config.toml
n_layer = 13
d_model = 192
n_experts = 12
experts_per_token = 2
d_expert = 128
d_shared_expert = 128
activation = "swiglu"
moe_layers = [0, 1, 2, 3, 4, 5, 6, 7, 8, 9, 10, 11, 12]
router_score = "softmax"
normalize_top_k = true
routed_scale = 1.5
balance_loss = 0.00142
balance_bias = true
router_z_loss = 0.001
init_std_router = 0.0323
lr_router = 0.0025
n_head = 3
n_kv_head = 1
head_dim = 64
vocab_size = 2048
norm = "rmsnorm"
norm_place = "pre"
norm_eps = 1e-05
positions = "rope"
rope_base = 10000.0
rope_fraction = 1.0
qk_norm = true
attn_scale = 0.125
tie_embeddings = false
parallel_block = true
init = "uniform"
init_std_qkv = 0.0367
init_std_o = 0.00719
init_std_up = 0.0367
init_std_down = 0.00359
optimizer = "ademamix"
lr = 0.000679
beta1 = 0.9
weight_decay = 0.7
lr_head = 0.00942
grad_clip = 1.0
warmup_steps = 279
schedule = "wsd"
decay_fraction = 0.931
decay_shape = "cos"
final_lr_fraction = 0.0
batch_tokens = [65536, 131072, 196608]
seq_len = 256
doc_mask = true
z_loss = 1e-05
train_tokens = 489500000
steps = 3867
dataset = "wikipedia_en"
Below are experts of layer 3 (counted from 0) of a mixture-of-experts language model. Rows are named router (the router's row for the expert), gate (a neuron's input weights, with its number), up (a neuron's input weights, with its number), down (a neuron's output weights, with its number) and show model dimensions 96-143. Each number is 500 + 40 x the weight over its row's rms, rounded and kept within 0 to 999. Numbers have three digits each.
Before each expert's rows: "comes before" lists some tokens at least twice as common just after its tokens as in all text; "gets" lists some tokens that make up at least twice as much of what it gets as of all text. This comes from a sample of Wikipedia text that the model never trained on. Tokens count by the router's weight.

# expert 5
comes before: " |", "8", ".", "7", "9", "6"
gets: "9", "0", "8", "6", "7", "5"
router:510558519526455545541518488546464495495541500490425552507540453481568504475503510469588544490460461504507487522531542460472536573405469492560488
gate6:594480449525507511557440508469454471505603528522482536478486553511479499535511456510480531481475520512501514566513447461493597555489503530509480
up6:615566486517573526467488514565489518490425542526493442511486504504514559501575524548495445430503560498474527458481562511477491498502461490459510
down6:486518525518541525440547519523521525521457431536428568471475537492503485507552504473503542482594537496490537463534578450448437520459539469483483
gate7:561475478453526540483502479546505521525468498496497469527491512487472619482517450483504517576448473432479435541490493536501535477541462561638502
up7:492514506452456483510445491457551549464536467557509504496450441537516475534480508451509518468516507566589566444488485434617530498537470529543493
down7:547473494445522431575499492523433514499560519546411502581459516465519551456494451465517508469486527491502497495550529504482525470479451537479532
gate8:535481453486438517535507496520541512479503534517473501571508468399546472566404474526512523518555473530537503452526482552457516470518516440473464
up8:483515505493511555584493468533445475495525512476506475470470476497464506476526566492567479515446475523496507476507510453481483523549481530481456
down8:489499471447560513474491558505511556509502480460522522497537433483495456485528471585477462503524477471494465442512546544489582493420555485455554
gate9:513498494491490516498485493496416478527484456603475536478493423491551480478471538526509494490508482471526501496514557458456504490454523555520475
up9:486535515497442480466528565481414477512478478502490469433472576477538533526540548498506588464481488480507431480489538539491508482503453483494515
down9:560518478475486463570516420521551492531491563509494508507533461486503582458528432441512463514534542543503522478499415468548448539576514540516493
gate10:546472461498506501468402497480522453627496467532471596499593507512502474518489484478476536468509473483453472520468479521473517443461482482537473
up10:523446456521457514451485489488553439558453420489422570580526539458511526481485551528483504513536504489452484486516512512546511549523493512498465
down10:536491480491492454535443595541476506481569503484495467536474502545462488519486450505466476521495517447489471525490499506514547545481440480532533

# expert 0
comes before: "1", " the", "2", " a", " be", " an"
gets: " ", ",", " and", " of", " |", " to"
router:508526525527480480494437448494486492508569511439434535484525430535573468427475543517556560489393523522499547522478596461463489516450482543588565
gate6:541427563515503491479485515486522473546478554577540528449591454488528494506594500511519540499516491449460542508480498418547439521517487500517473
up6:489502488444520512486531455537502390449431579508476490557496467447522572376503495480538552493500516442510475481495490516502496550514499490492432
down6:561538511514531432517579543436545462477548493514482470515500427534469497452453470439479541517520630526485553546440480507517474468504496497435549
gate7:536483450512506406475459437482531463435457525537465539462502461448526493536367522549488503490479467450509552425512550549471495488500529411460509
up7:492451475437540477448513543504518528527470567516489498460477497464546483465469478499423513487506501471558516478470486597525540538495500465494469
down7:471452460458508508537501472504500524587574540479499487507510496549502474468535391483479473498551514477519515527504513493563527498567528527499488
gate8:461469514482472560479514559522482416476584546461489450443491541517505505452463495492466530416355502502559499501528515460464527531502457520617593
up8:498538494455477426506545427475507475485456474477498501448522476490459463491495481502533463541658501452434573502529477492498564448489491422465478
down8:551408541455536557483443454546496496471499516485443486546517494550510484531441468528527518499471535482470533484460526480448461529536498554456473
gate9:482538537482486477568499517454468494487520430561578506549543562464557484533533546540490574464486482438495575520489512458451530478511488541525492
up9:511567458482483533546368450498497498545491490480529459536555529428542529483457485588553421481484509494495496386491552483462511545525569493465529
down9:475505483416479514555588492424507545505522403508513499529537562454519464498492503487451501533488595610543589437451507543483451491526557513504518
gate10:511518507470493535484475577570376524413514557522509483497477439569506503484533503440511527499471490474467522481465480409491622542463454514571498
up10:428550512521476515546430499500481557513435473555499505514472420487525559608508481453459477504535521512491454467437444484540479547474428560417466
down10:470554471515444425499465387541504518526424446479447524488473505459520546528500475512448534501540430474502484484507470510539426524485503541442451

# expert 7
comes before: "0", "9", "8", "5", "4", "6"
gets: "1", "2", "3", "4", "6", "5"
router:526552548483537411439485493518483496493557483480519533500536472470544432459465552508535532497388462508432634550594556473459494491515509551504558
gate6:491473522469587465407520493438510506486502504499503507463418459527512512486498500527463509463481493443522513457482500520499550480515493488505563
up6:538505558521512462513424489521532553491553494531527435449431463519526485502515447488484490496480471511554481470530479544532603516554552460473506
down6:551499544518512462524478463515502454591481578470448491492470465480492424533492454450469499512482523491522529484443410512491581475551461496507519
gate7:493532588428510461535467478514428417467595503526483529476480474462548505480480501543577515519487490486460467457498522509560527487579504485510560
up7:545498456524478516396565509476508511515433520536499515514504446561467527560453487515481502538476511496492380486484486532533545521490506517527444
down7:532524515530504454493488569463504481530470506518478553577527488524459478414497444506495501459453442474436547469440505531547575547566536548501524
gate8:463493499468528473471555477504558521486447553476423486481423513541523504386464555578546522527473474448468472518486480554451465512538539549483493
up8:410501514493473533384516504512527415480494457544464465500481505471537562494530540540456516506547532513605572494433546614433493501511515573492541
down8:520528520466526483570546541521502495419515501503514536579500452609517519541484455426408546508454576502479526521562501487527502445470478497483509
gate9:534477475497521450554486495499495490504506560449512498515587415502514531485430499449469493472522518460471519474505490508466513511469500535555515
up9:525492487514547623495438483473538514509514527468554458502593498524526498536521538500568517467466520507477518434486461526409509555499483559538436
down9:496495456542518516481515497483507423468551507476498535546414445491507499528491527548511554534566606446479521489455496484512453495555536516536527
gate10:498496492546542492445542514465529482415558510564541533596538516481540528486501494444452528514484506471439523490490583566471463533521463579529485
up10:482493484498472463463514505456565558455513537517444540540522506526506482458596569483476510543474481519484550444561467464530413506540487533489540
down10:466445458521455572512463534448430490509551546483511471506499470537427526466437498486470544537409526528455481503458501484491573476475561433428523